Below are experts of layer 5 (counted from 0) of a mixture-of-experts language model. Rows are named router (the router's row for the expert) and show model dimensions 0-159. Each number is 128 + 32 x the weight over its row's rms, rounded and kept within 0 to 255.
After each expert's rows: "mostly gets" lists some tokens that are sent to it at least half of the time; "gets" lists some tokens that make up at least twice as much of what it gets as of all text. This comes from a sample of Wikipedia text that the model never trained on. Tokens count by the router's weight.

# expert 87
router [ 82 161 164  94 153 134 112 156  93 111 138 128  83 158  89 178 101 166 108 150 162  94 147 146  93  94 162  95 141 177  87 146  63  96  91  94 102 168  95 157 132 157  82 178 151 129  68 109  96 154 148 107 128 162 184 114 161 103 133 162 170 158 111 108 157  94 162 152 121 175 177 170 157  94 122 170 119  89 113  96  83 118 150 174 104 161 155  75  90 122 163 159  64 144  97 183  75 102  90 165  99 149 108 153 103 139 152 176 137  77 156  87 100 152 101  83 111 175 167 150 152  99 118 136 153 169 172 146 113 106 169 151 165 118  78 143 106 111  81 169 134 111 121 105 104 161 108 166 171  97  93 162  89 111 158 116  96 150 122 101]
mostly gets: "ently", " often", " has been", " never", " generally", " had been"
gets: "ly", " was", "ally", " En", " had", " has been"

# expert 184
router [108 175 171  77 159 134  78 183 132 105 165 160  99 167 112 133 108 181 102 140 188 125 203 177 116 133 154 125 143 157 111 129  82  97  96  92  96 151  55 148 166 141  74 142 148 127  93  96 135 145 148  71 173 182 172 131 177 112 144 135 170 122  93 142 154  91 115 179 108 166 138 168 174 113  88 143 108  97 107  84  85 122 125 163  93 148 152 119 120  87 149 145 121 116  89 183 109 119  87 148 106 128 105 136  57 168 172 184  94 114 152  88 122 178  75 111 111 152 175 172 145 123 158 133 135 171 134 152  91  88 177 127 133 110  76 136 169 122 117 169 135 117  99 106  94 188 122 164 134 114  94 150 101 155 161  98  82 141 129 106]
mostly gets: ".", " life.", " it.", " season.", " years.", " time."
gets: ".", "s.", "es.", " season.", " it.", " years."

# expert 149
router [ 91 166 163 101 152  96 109 164  99 107 164 132 115 147  95 158  91 182 122 120 149 139 138 190  66 119 158 116 157 210 130 136  78 102  75 106 115 140 101 118 141 144  65 155 162 132 116  93  72 142 166 124 108 154 128 125 146  46 134 180 128 141 104 120 172 118 123 139  97 186 174 168 189 101  62 182 145  68 101 101 101 119 158 144  76 157 186 103 118 142 147 121  93 169 138 156 100  97 117 174  92 148 124 135 105 175 140 153 158  93 160 101  99 141 118 115  91 195 170 155 151  63 134 155 175 141 163 110  93 103 188 154 112 132 106 132 136 127  77 132 144 116 142  79 120 172 117 143 132 134  91 165 102 130  85 120  87 138 142  83]
mostly gets: " album", " ob", " (f", "\" (", " drum", " Albums ("
gets: "\" (", " (", " album", " song", "a (", " book"

# expert 93
router [ 88 153 149  70 167 107 119 176  78 102 143 154 104 146  90 156  95 155 107 144 152 110 160 157 118 100 151  81 144 150  89 141  74  95  84 100 103 183  99 159 158 162 103 164 168 157 118  94 105 143 159  91 181 128 166  84 159 118 133 162 161 121  75 131 156 100 153 183  74 181 125 171 127 125 110 143 127  97 105 116  86 127 172 165 103 143 157 114 101  99 155 150  98 161  84 179  75 105  97 158  99 155 115 162 106 163 147 166 122  89 171  65 121 174  96 111 120 151 201 151 160  91 104 176 150 154 154 162  83 138 174 161 163 126  85 161 135 103  89 156 136  94  84 116  81 160 132 179 180 119  99 149  93  91 124 111 101 160 140 110]
mostly gets: "In ", " until", " died", " since", " In ", "On"
gets: " ", " in ", " In", "In ", " In ", "On"

# expert 150
router [101 148 144  91 149 188 118 163 100 106 172 158  94 141  95 153 106 155  96 172 150 134 152 169  96  64 161  89 169 181 134 118 109 106  85  83  78 168 114 140 162 190 112 166 158 108  97  94  94 152 152  88 147 174 147 132 173 131 144 126 141 128  98 125 165  95 114 166 124 156 121 148 123 126 132 164 123  96  71 117  98  90 149 141 112 163 163  80  71  99 162 163 117 148 107 145 101  91  98 156  91 146 105 181 102 113 152 161 125  83 196 122  85 140  79 101 116 165 169 151 158 104 139 155 171 160 121 178  96  92 170 141 169 111  75 133 136  58  97 160 156  97  86  94  90 156 102 131 128 114  83 154  61 100 141 117  74 172 151 100]
mostly gets: " ask", " gave", " provide", " provided", " brought", "erg"
gets: ",", ", and", " had", " have", " and", " only"

# expert 68
router [123 157 136 108 147 179 118 164 112 125 150 176  84 124 114 176 103 171  98 158 144 128 140 155  90  63 161 106 188 128 143 109  98 140 122  78  83 134 131 163 134 137  89 121 151  81  83 128  78 195 101 109 167 169 150 122 132  97 153 168 148 103 121 120 117 106  93 171 106 161 148 121 184 119 105 171  69 139 141  72  68  90 153 176 118 193 141 119 112 139 115 162  86 148  97 111  99  71 132 147 133 162  88 161 122 101 119 156 102 139 161  98 133 141  66  82 109 179 122 101 197  91 143 157 117 180 150 177 108 118 133 131 183 119  80 140 173 158 121 165 145  85 135 115 119 133 108 161 184  93  91 165  58 156 136 102 121 170 183 114]
mostly gets: "ent", "onom", "ether", "we", "chen", "co"
gets: "ent", "re", "le", "et", "r", "ur"

# expert 109
router [105 158 170  90 175  83 121 178 103  96 177 131 104 156 112 169 108 151  90 149 150 158 158 159 121  99 141  95 153 178 100 141  94 115 104 103  73 151  85 150 165 150  96 153 164 127 100 105  94 156 151  86 151 152 173 102 151 106 167 141 175 165  86  95 169  93 144 161  97 177 143 167 164  95 117 181 111  97  95 107 100 124 156 147  90 164 156  78  81 125 136 151 101 163 110 156  67  78 122 163  75 158 108 148  86 134 177 163 100  94 172 112 101 180 116 121  91 174 161 167 132  79  98 164 159 150 138 151  94 107 157 146 151 112  87 146 146 103  99 153 130 104 111 110  81 175  96 156 174  67  81 186  99  99 132 119  87 133 160 116]
mostly gets: " % | ±% |", " in the family", " bu", " | Pts", " Arth", "cess"
gets: "0", "7", "8", "6", "3", "5"

# expert 22
router [110 219 146  98 141 132  83 173  92  72 147 134  93 163 105 136 114 146 121 134 162 123 141 166 109 103 185  82 152 164  99 158 100 121  92 108 119 147  80 122 138 116  96 138 171 127  37 115 115 192 171 121 132 136 156 121 128  98 170 129 147 108  74  73 140 121 143 161  99 162 111 201 137 109 118 129 131 133  43 108 112 115 127 149  84 182 120 119 118 122 129 167 113 138  91 153  60 121 104 159 114 143 148 121 106 140 184 146 123 122 184  82 124 152 121 115 119 185 160 160 130  74 143 154 173 128 130 151 134  84 162 186 155 134  84 163 108 122  77 127 141  61 129 119 113 204 114 144 150 104  96 137  42 111 108 147 136 180 156 127]
mostly gets: "ST)", "N ", "- Binomial", "): ", " in)", "\n"
gets: "\n", ": ", "- ", "\n\n", "N ", "): "

# expert 239
router [ 95 140 165 118 176  80  93 169  92  81 139 148  99 158 116 167 109 170  97 150 159 118 164 144 126  79 166  95 171 175  76 139  84 107  90 106  77 145  70 153 172 151  97 148 170 142 106 104  91 169 155 102 158 173 151  99 150  95 136 173 168 132  92 119 155  76 139 179 102 155 160 161 143  77 107 178 126  85 117 110 107 105 139 134  85 138 165 106 100  74 145 152  85 171 111 134  82  87  84 142 106 161 116 147  70 116 152 168 126 103 183 100  92 143  98 112 107 158 151 162 156  91  98 165 174 152 163 160 104  96 175 157 168  97  79 142 168 109  80 173 117 106 111 108  82 182 117 159 159 124 107 150  93 104 165 111 133 152 152 108]
mostly gets: "- Elevation: ", "1", "00", " ​"
gets: "1", ")", "2", " |", "00", "9"

# expert 232
router [100 190 186 101 129 145  98 183  83 117 162 163 104 149 122 175  61 154  94 153 191 129 167 163  80 117 121 130 169 153  98 160 118 110 150 100  92 134 114 118 126 113  79 142 171  75 105  54 118 132 175  97 205 218 187 131 134 124 129 154 120 136  87 133 152 118 161 135 115 186 153 157 168 142  93 141 113  98  91 110  96  90 170 143 113 186 176 107 102  94 102 170 108 146 139 106 105 127  96 148 102 135  97 134  95 155 108 157 104 147 145  68 129 119 100  73 149 178 138 179 138 107 164 136 141 134 130 173  79 102 122 156 108  99 109 123 124  65  73 121 147 124 147 102  90 165  93 157 166 128  80 141 119 121 139  88 121 165 152  90]
mostly gets: "reg", "uther", "din", "arry", " Val", "elig"
gets: "in", "an", "ol", "re", "on", "am"

# expert 3
router [142 146 159  81 137 142  85 148  52 141 121 139 128 153 148 161 102 187  89 177 134 117 146 173 100  77 139 115 176 151  66 105 114 123 104  82  96 143 104 158 131 138  94 131 106  83 107  97 103 177 156 111 153 199 150 128 128 104 131 174 129 130  99 103 184  93 139 142 125 116 173 146 147 114  91 160 113 132 104  87  86  86 166 121 112 137 161  86  68 106 141 178 101 133 150 129 119  56  82 149  90 155 127 165  80 116 176 149 102 135 156  78 120 145 104  97 106 162 187 146 152 128 151 163 173 172 131 183  70  89 152 135 128 120 103 135 128  40 105 149 160  59  96  92 105 145 113 150 159 126 104 172 101 124 163 123  73 154 169 100]
mostly gets: "epend", "ri Lank", "pir", "iol", "ichol", "ident"
gets: "am", "il", "oc", "ul", "ol", "um"

# expert 204
router [106 180 167 104 188 102 119 174  94 116 146 143  79 173  79 162  97 160  85 151 158 122 153 165  92 109 150  89 152 163 120 178 100 118  92 113 108 166  87 145 147 156  96 157 133 145 116  97  84 163 147 117 146 146 131 121 130  81 137 151 168 132  78 107 161 112 146 153 104 135 170 167 138  79 136 168 130 109 101 100 100  95 176 153  96 156 144  80 109 129 151 165  90 160 106 125  91 104  74 183  76 138  86 160  93 119 180 177 116  96 184  94 104 166  93 117  65 172 146 160 151  90 127 170 154 158 138 149 101 105 162 181 153 109 101 135 168  92  72 159 131 107  86  86  68 171 117 175 151 131 105 168  77  92 138 131 102 152 169 107]
mostly gets: " held", " one of the", "ploy", ", at the", "inals", "ourn"
gets: "\n", " at the", " of the", " at", " for the", " held"

# expert 179
router [ 97 169 155  91 189 135 104 171  98  97 177 150  86 163  96 156 104 155  85 154 160 131 164 153  98 112 173  85 155 157  95 133  90 117  91 105  73 167  88 164 151 170 106 168 164 132 111  96  89 156 162  79 159 167 159 101 143  91 144 164 175 146  77 107 170  87 133 166  97 159 162 173 149 106 114 176 118  88  93  98  96 105 161 156 100 154 156  85  99  93 153 168  98 173 116 145  88  92 105 153  81 160 110 161  91 137 169 177 125 102 183  93 110 141 111 111 109 177 165 151 153  88 114 161 159 160 152 153  94 100 163 173 153  97  89 144 156  93  86 161 141 117 105  91  90 178 109 163 152 102 101 158  98 114 147 116 126 154 148  93]
mostly gets: " played", " educ", " famil", "uries", " kn", " managed"
gets: " M", " g", " played", " in", " D", ", "

# expert 252
router [100 160 156 130 172 126 131 170 107  83 150 170 108 176  93 155  96 163  72 150 147 155 169 169  99 112 175 121 143 143 112 147 106 131 103 108  74 141  77 133 175 134 107 169 178 110 127  95 115 146 165 104 148 171 155  82 144  65 141 143 139 116 101 109 159 105 121 165 112 158 144 180 145  74 119 154 108 101 102 119  81  88 167 127  89 144 154  89 108  97 154 149 118 172 119 159  89 104 100 138 103 179  64 140  65 117 155 188  96 108 163 110  96 165 131  82 108 172 148 146 168  68 137 128 136 157 149 161  77 119 159 147 167 113  77 175 154  89  70 164 158 115 113 110  69 179 125 155 170 149 128 199  91 111 167 116 137 148 162  90]
mostly gets: "known", " baseball", " basketball", " mar", " Actress", " sister"
gets: "1", "2", "ice", "16", "19", "3"

# expert 145
router [ 82 173 162 102 170  85  97 168  93  88 183 159  95 177 106 165  98 169 102 150 163 137 161 168 100 102 164  80 144 172  94 147 105 106  76  89  76 155  93 147 148 165 109 162 150 123 104  92 118 156 156  89 142 152 153  76 136  84 153 158 150 140  98 105 171 102 133 172  97 174 165 156 140 114 141 166 105  92  93 104  92 103 160 160  83 152 171  85 104 107 154 162  89 154 109 147  89  95  94 162  92 157 106 161  75 114 168 181 119 119 173 116 122 149 112 107 126 166 165 158 143  95 110 172 162 147 149 158 100  98 169 170 153 105  94 138 152  82  92 168 128 112  93  89  77 175 123 155 167  87  95 172  83 104 140 111 112 160 141 104]
mostly gets: " open", " single", " artist", " given", " text", " magazine"
gets: " ", "- ", " player", " single", " music", " man"

# expert 76
router [ 94 163 149  92 166 156 102 177  78 111 178 149  94 155 115 153 107 162  88 164 163 145 161 163 118 115 172  88 167 164  94 133  80 109  62 101  97 185  93 137 142 153  93 159 146 124 126 109  96 165 159  79 143 145 158 117 160 101 143 161 154 115 105 120 157  88 150 174  85 181 155 170 151 105 104 172 100  81 102 103  79 103 145 163 105 141 166  91 109  99 161 143  96 158 115 142  92  94  98 157  76 165  95 161  70 101 177 166 125  95 160 105 129 142  95 119 120 177 177 162 146 100  65 154 152 159 135 162 103 104 153 168 129  93 103 126 163  89  96 173 151 107  95  93  95 171 128 171 153  89  90 160  94 123 153 116 105 172 178 103]
mostly gets: " them.", " it.", " time.", " floor", " night", " him."
gets: ".", ",", "s.", ", but", " day", " side"

# expert 163
router [ 94 136 157  72 137 141 103 135 101 104 166 189 117 183  98 163 125 137  94 134 164  91 150 180 130 119 150 109 148 162 115 143  92  95  81  57  88 173  77 144 178 176  92 136 149  92  97  79 112 112 129 115 157 158 159  90 141 113 165 131 181 105 111 135 149 110 136 150  76 147 138 152 119  74 135 133 100 109  98  80 114 110 156 174  85 122 146 106 115  99 130 156 115 154 115 193  81  95 114 151 101 174  56 147 119 130 173 132 106  93 135 115  55 146 104 102  95 187 151 164 162 102  94 147 167 164 138 160  91  81 149 144 153 115  94 163 169  91 109 153 152  77 103  71  81 131 101 141 146  68  98 145 117 126 147  68  91 147 168  86]
mostly gets: " to a", " another", "s to", " to the", "ing to", " into the"
gets: " to", " the", " a", " to the", " an", "The"

# expert 225
router [ 92 165 159  96 172 106 115 170  96  95 165 140  99 164 106 179  97 163 104 152 171 114 156 162  97  95 166  87 145 171  91 137  87 105  95 101  84 174  86 162 151 174  96 156 186 143 108 106  98 160 146  98 156 146 161  97 143  96 161 157 168 153  98 117 171  90 140 170 104 168 165 157 154 102 112 171 115  94  94 110  75  96 165 171  88 161 170  85  97 104 155 163  93 171 106 159  92  97  86 156  90 157  98 167  82 114 166 169 117 109 173  87  95 162 106 106 108 169 156 154 146  95 118 147 160 164 155 161 104  90 169 161 169 111  85 143 153  96 103 164 140 114  96 101  94 163 117 163 164 123  92 165  89  95 142 122 129 156 163  92]
mostly gets: " fil", " will", " would be", " is not", " continued", "009"
gets: "30", " was a", "00", "009", "20", " is a"

# expert 80
router [ 90 151 173 101 156 155 110 154 125 102 152 134 112 145 121 147  98 143 105 172 144  95 139 170  83  63 147 106 159 157  94 160  75 110  68  94  93 148 112 140 147 184  77 160 187 133  89  95  99 149 120 119 166 142 146  98 141  75 147 175 159 154 105 129 178 114 147 156 121 162 165 172 159  92 112 171  70  97  46  82 105 121 152 143  84 156 156 110 119  91 142 137 104 164 101 146 115 114  90 177  49 152 133 158 101 176 148 173 140 100 158 121  95 159 104 102 107 163 156 158 138  51  95 140 184 155 137 142 137 113 158 167 179 117  99 165 175  95  84 167 131  96 124 120 103 160 117 136 153 110  72 173 102 105 146 127 143 132 132  74]
mostly gets: "s (", " as \"", "a (", "o (", "er (", " (s"
gets: " (", " | ", "a (", " |  |", " (S", "s ("

# expert 90
router [ 98 163 123 134 183 102 121 152  97  99 172 155  82 142  77 163 125 164 100 149 142  67 150 199 138  91 112 111 162 163  60 158  90  96  86  69 100 186 123 174 145 137  93 183 159 160 113  87  84 139 158  95 176 106 142  93 108  66 130 148 139 118  98 100 158 117 167 170  72 150 156 145 124 122  96 161 108  98 113  97 105 111 180 164  90 129 147 102 102 135 145 155 129 147 102 174  76  88 103 154  86 155  72 165 113 132 146 153 118 113 161 105 130 174 110 137 101 158 145 160 159 104  68 184 184 190 163 155 111 107 121 118 139  74 116 130 184  98 103 146 104 135 133  84  89 140 135 120 172 110  90 147 106 108 163 102  99 165 134 102]
mostly gets: " in", "ed in", "s in", "ing in", " in his", "es in"
gets: " in", " in the", " at", " on", "ed in", " on the"

# expert 226
router [115 156 150  88 155 134  92 152 118  90 178 172 115 154 129 152 120 142  84 164 177 130 191 142  93  83 161  95 136 180 106 151 105  80 113  82 120 178  89 162 181 148 102 135 146  88  79 117 101 152 164  68 162 149 152 101 185 121 174 179 141  88 100 118 171 124 180 180  80 159 160 167 165  72 109 149 117  82  85 144 112 130 172 151 115 184 148 123  81 104 135 154 113 163 108 152  82 121  92 180 121 174  88 169 100 162 149 146 111 100 146  80 127 130 114 106 112 154 150 141 187 103 115 144 136 134 146 181  99  90 178 147 159 102 110 155 155 110 113 168 150 120  94 115 107 196 103 169 127 112 112 162 117 175 165 118 123 181 156  98]
mostly gets: "\n\n", "==S", "==P", "==B", "==C", "==T"
gets: "\n\n", "\n", "==", "===", "==S", "==P"

# expert 47
router [117 168 140 116 172 130 151 142 141 127 145 128 100 132 120 177  87 210 122 161 160 115 153 166  94 136 161 104 134 141 111 172 112 110 119 121 116 193  87 162 150 149  92 137 136 125 139  57  89 194 118 113 187 145 175  92 136 122 151 142 141  95  52  87 141  88 115 132 132 167 174 139 131  93  87 147  73 108  97 133  82  77 128 192 109 205 133 113 128 102 146 171 112 130  66 130 121  67 143 111 115 132 131 142  90  90 175 136 135 134 176 110 111 195  73  84 125 147 177 167 157  62 115 172 143 150 137 135  92 122 127 146 131  80 113 152 151  69  96 133 155 118  87  98 113 195  90 174 161 105  89 164 100 138 143 101 128 129 158 122]
mostly gets: " F", " Card", " McD", " Qu", " Q", " Id"
gets: " F", " C", " N", " D", " R", " P"

# expert 69
router [112 143 166  70 132 150  76 165  82 112 163 127  92 145 106 145 104 150  67 189 162 109 133 151 101 122 137  77 171 160 112 166  64  97 103 128  93 139 124 117 123 193 120 138 175 124 130  94 123 169 114  74 144 143 147 144 163 104 136 149 147 136 107 124 190 105 127 150 128 132 172 185 147 116 126 154 113 106  82  76 113 106 155 140  80 146 146 119 121  69 197 168 100 141  69 165 105 117  62 203 106 172 142 213  77 162 129 146 148  81 165  77  90 152  90 125 119 149 148 140 131  97  68 141 131 114 166 145 123 103 155 152 151 125  68 109 135  98 116 171 135 117  98  80 114 140 104 191 128 124 123 149 113 143 133 139 101 181 147  72]
mostly gets: ", but", ") and", "\",", ", who", "\" and", ", was"
gets: ", and", ",", ";", "),", " and", ", but"

# expert 176
router [ 89 149 148  95 167 119 122 172 100 102 165 163  90 164  94 167  99 169 105 169 158 127 164 166 102 104 155  84 140 158  94 141 103 100  75  95  87 159  81 133 153 152  97 166 162 142 108 114 109 138 158  97 143 154 142  90 143  95 156 160 144 156  81 118 151  98 130 174  90 177 175 168 156  97  94 142 111  99  82 105  75 105 172 144  85 148 150  96 106  88 153 153  82 170  99 182  91  86 108 162  84 160  97 170  89 133 178 173 117 105 168 110 106 159  94 103 125 163 151 169 139  72 121 168 163 145 166 160  97  98 159 173 153  99  86 121 153  93 112 169 144 109 113 104  91 175 115 165 166  95  96 179  91  96 180 114 122 149 167  99]
mostly gets: " susp", ", U.", " federal", " alleg", " reported", " jud"
gets: ",", "ay", ":", " after", " U.", "."

# expert 85
router [135 156 158 104 135 124  85 188 108  97 133 124 143 187  79 192 105 150  90 141 189  85 172 135 102 117 139 105 128 155 116 134 135 116  83 110 105 166 106 140 133 120  76 176 146 119  89 105 122 136 146  80 154 139 144 115 158 112 138 150 185 136 119  91 161  98 159 144 144 137 140 157 131  89 140 136 128  99  93 134  67 120 142 140 111 143 131 105 107  87 143 185  85 144 110 191  90  71 109 131  86 160  92 149  57 105 178 158  65 106 172  91 127 173  98  80 130 160 122 142 121  62 116 129 137 146 143 169 115 119 180 138 157 113  72 149 131 105 110 201 131 136 106  84  51 203 123 156 126 134 109 212  89 119 167 106 132 146 175 100]
mostly gets: "11", "14", "10", "13", "12", "17"
gets: "3", "10", "4", "12", "11", "5"

# expert 111
router [106 148 154  76 136 131 147 159 108 116 182 106 111 218  73 160  75 156 116 160 148 148 136 128 121 126 144  97 136 129 137 165  92 100 122  93  77 170 102 114 147 154  97 134 152  99 108 112  88 117 144 108 169 132 133 100 167 110 127 135 175 109  68 103 153 109 145 163  92 192 137 120 130 113 131 152 116 133 107 111 101  65 181 114 101 150 163  71 141  82 124 167  92 158 106 158 102  99 118 191  78 137 108 142  86 126 160 170  96  84 177  83 149 162  78 124 127 158 167 205 166 127 139 123 153 159 112 160 123 114 130 153 131 117 101 137 169  68  68 174 105 110  52  90 105 185 131 130 152  75 119 164 114 128 184 111 105 150 195 100]
mostly gets: "arth", " Ash", "urther", "resh", " | GA", "lying"
gets: ", ", " A", " B", "8", "ish", "sh"

# expert 200
router [ 97 154 171  97 171 108 128 158  88  99 127 138  61 137 102 161 100 148  92 134 138  98 201 161  94  93 149  76 204 179 103 123 110 100  73  95  81 140  95 168 168 177 109 152 188 159  81  95  93 131 135  58 139 124 137 141 147  77 158 123 174 137  87 132 148 138 170 135  88 175 159 137 149  93 111 167 119 113  91 102  84 100 157 154  92 150 173  99 123 155 173 174  79 144 100 165  80  95  92 178 101 155  91 143  86 177 156 156 118 124 172 105 107 153 113 113  99 153 164 132 142  86 108 154 131 153 149 127  69 129 178 181 144  92  76 137 135  94 114 151 144 104 114 116  86 157 134 161 169  96 108 145 101 125 128 111 128 144 111  82]
mostly gets: " for", " Rep", " rep", " For", " on", "s for"
gets: " for", " on", " for the", " as", " in", " of"

# expert 237
router [ 97 168 164 137 112 181 129 157  77 103 175 143 155 153 127 183  74 157 100 177 161 146 143 136 108 116 199 100 209 132  42 186 131 130 145  64 102 138 117 100 149 130 131 123 144 123  98 112  69 177 151 101 129 146 146  94 112 111 156 136 144 109 142 105 150 105 125 183 131 211 165 165 156 131  79 162 130 125 111 127 106  52 123 155 105 140 181 100 123 122 143 174  76 139 114 147 123 136 133 140  78 144 109 155 110 138 136 178 129  93 166 106  88 108  92 153  64 187 135 179 152 115 146 168 137 122 115 165  93 117 132 144 147 109 116 129 175  86 101 127 161  70  66  89 107 162  87 135 143  85 111 150  84 136 128 100  81 117 167 118]
mostly gets: " | Title", "itle", ")\"", "ife", "\"", "s\""
gets: "\"", "o", "e", "a", "ra", "en"

# expert 161
router [ 73 149 151  99 154  88 141 171 112  99 143 151 116 201 129 171 133 166  98 143 148 118 112 139 121 131 183 111 121 153 102 154  94 101 120  77  75 142  95 146 175 134  67 156 141 141  87  93 129 143 141  78 189 177 144 118 134 106 162 150 177 151  78 123 148 113 139 158 110 173 123 150 170 115 120 185 117  86  86 111  75  99 157 178  95 147 161  87  95 121 159 136  89 174 109 154  73  91 107 176 114 149 115 143  84 125 139 164  49  73 183 104 126 160 128 100 112 156 186 144 146  84 118 153 144 141 158 157  87  84 139 146 112 110  87 179 135  84 106 167 157 124  94 107  88 188 119 175 195 130  89 154  88 126 133 132 117 156 150 139]
mostly gets: "S.", "te", " Washington", " Missouri", " ISBN ", " California"
gets: "0", "S.", "8", "3", "te", "7"

# expert 177
router [113 142 166  92 193  96 114 193 103  90 154 123  82 167  77 152  94 143 106 168 171 145 169 159 141 133 158  72 138 148  99 127 110 104  85 135 100 157  85 168 149 143 117 137 143 142  94  94 123 146 173  83 165 140 171 116 144 131 161 151 162 136  52  74 139 137 151 172 100 145 140 182 172 124 126 156 113  83 102 113  69 143 134 134 133 142 184 116 117 123 128 158 103 195 132 175 102 121 103 173 106 144  85 136  68 122 169 135 102 110 196  96  72 187 107  85 106 193 170 172 162 105 125 138 149 177 158 157 121  78 132 160 130 130  98 148 160 105 101 161 137 131  97  88  99 144 117 188 153  99 118 170  82  93 128 111 126 166 152  84]
mostly gets: "998", "006", "014", "007", "005", "003"
gets: "006", "016", "000", "014", "010", "015"

# expert 125
router [121 143 144 134 168 119  87 142 116  88 116 124 134 176 101 168 116 191  52 125 169 112 149 128 115 100 145 110 161 172  97 135 120 124 119  98  89 142 101 140 158 123 124 137 179 108 107  60 146 126 125  93 136 145 178 114 117 108 146 168 168  80  82 119 173 101 183 158 103 143 189 170 139  58 110 163 104  72  96 109  92  81 137 131 109 136 153 143  97 106 169 142 100 155  80 123  94 108 115 134  80 162 123 194  49 157 149 213  83 116 163 107 113 163 126 132 151 160 126 138 127 131 124 170 165 148 153 140  50  93 164 128 170  70 108 111 157  51  81 147 143 122 106 130  95 205 105 117 159 128 129 128  87 144 134 117 129 136 162 143]
mostly gets: "or", "1", "ight: "
gets: "1", "or", "2", "ar", "g", " R"

# expert 71
router [ 95 203 169  84 145 102 137 154 142  74 155 142 114 184 119 131 121 158 126 157 125 153 151 174 104 120 163 109 172 156  73 138  83  71  84 102 121 141  87 143 139 154  74 125 140 147  95  96 115 144 142  82 168 175 137 118 169  85 122 150 177 134 143 152 154 104 123 164  78 151 167 164 119 123  98 182 128  81  95  79 119  69 138 157  85 136 143 123 114 116 155 154  86 122  76 183  95 123  75 195 119 153  71 137 101 175 178 140 106 100 184 113 111 130  91 106  94 182 147 149 178 106 138 147 148 152 134 158  95  91 131 126 114  79  74 129 159 123 128 139 142 112 134 125 110 200 124 170 147  57 109 158  94 172 170 147  85 135 146 105]
mostly gets: ").", "\".", "es.", "ing.", "s.", "ed."
gets: ".", ").", "s.", "\".", "a.", "ing."

# expert 170
router [ 99 159 152  85 160  98 100 185  84  87 161 160 103 155 100 178 110 160 104 156 164 124 152 152 119  95 171 107 157 148  91 139 105  97  90  91 108 168  85 164 155 149 101 163 167 135 120 100  97 148 150  86 157 162 173 107 138 105 160 150 161 156  87 115 175 107 144 172 111 153 156 172 156 100  94 166 121  95  95 126  93 115 152 151  89 156 170  80  98 105 151 158  86 162 114 143  79  95  90 162 102 157 110 148  86 115 171 183 103  86 173  93 116 173  97 115 103 171 163 164 154  95 110 146 164 148 149 147  85 101 170 179 153 105  82 141 139  83  88 174 144  87  81  98  91 177 113 174 166 111  86 163  87 142 166 107 113 163 158 101]
mostly gets: " These", " place | ", "- Height: ", " medal –", " forced", " Their"
gets: "\n\n", ", ", ": ", " | T", ", T", ": T"

# expert 146
router [117 166 158 125 135 131 110 182  73  99 150 141  97 190 122 159 101 189 135 154 188  99 156 145 111 135 172  85 138 161 135 122  85 106  63 135  90 125  52 145 167 202  89 164 160 123 102 130 106 153 146  62 172 164 114 107 160 121 158 141 153 116 105 126 181 121 168 165  79 164 172 139 145  67 109 151 102  97  97  89 104 123 162 148 113 159 168 112  78 115 115 163 102 170  75 134  91 126 109 148  94 148 110 170  90  90 153 181 106  84 163 106  80 149 105 128 147 167 140 138 138 114 123 166 174 178 146 149  93 107 183 174 133 113 120 142 150  91  70 144 128 102 125  77  74 134  89 147 134  79 112 164 122 112 143  91  95 143 152 116]
mostly gets: " former", "  -", "- •", " see", "    ", "    -"
gets: " to", " by", " to the", "  -", " former", " as"

# expert 218
router [ 98 150 145  88 129 155  87 131  85 100 168 168  81 185 105 142  99 167  88 139 163 125 154 140 116  78 158  54 132 175 102 112  63 117  95  79  71 198  99 143 147 165 112 180 121  99 107  98 121 155 125  98 161 168 149 100 159  88 155 143 145 133 114 119 198  94 155 155 136 161 153 162 150  99 161 134  93  92  92 110 101 121 139 135  96 160 130 111  74 105 147 146 121 138  86 173  68 103  78 168  99 145  97 163 123 162 169 159  90  88 136 117  83 128 108 105  64 160 141 136 146 116 142 165 150 164 187 151 103  88 170 122 142 115  90 152 128 117  84 186 134 108  91 100 106 121  63 163 175  84 118 135 110 124 172 108  98 160 163 105]
mostly gets: " which", " It is", " they", " It was", " often", " it was"
gets: " was", " is", " that", " are", " were", " had"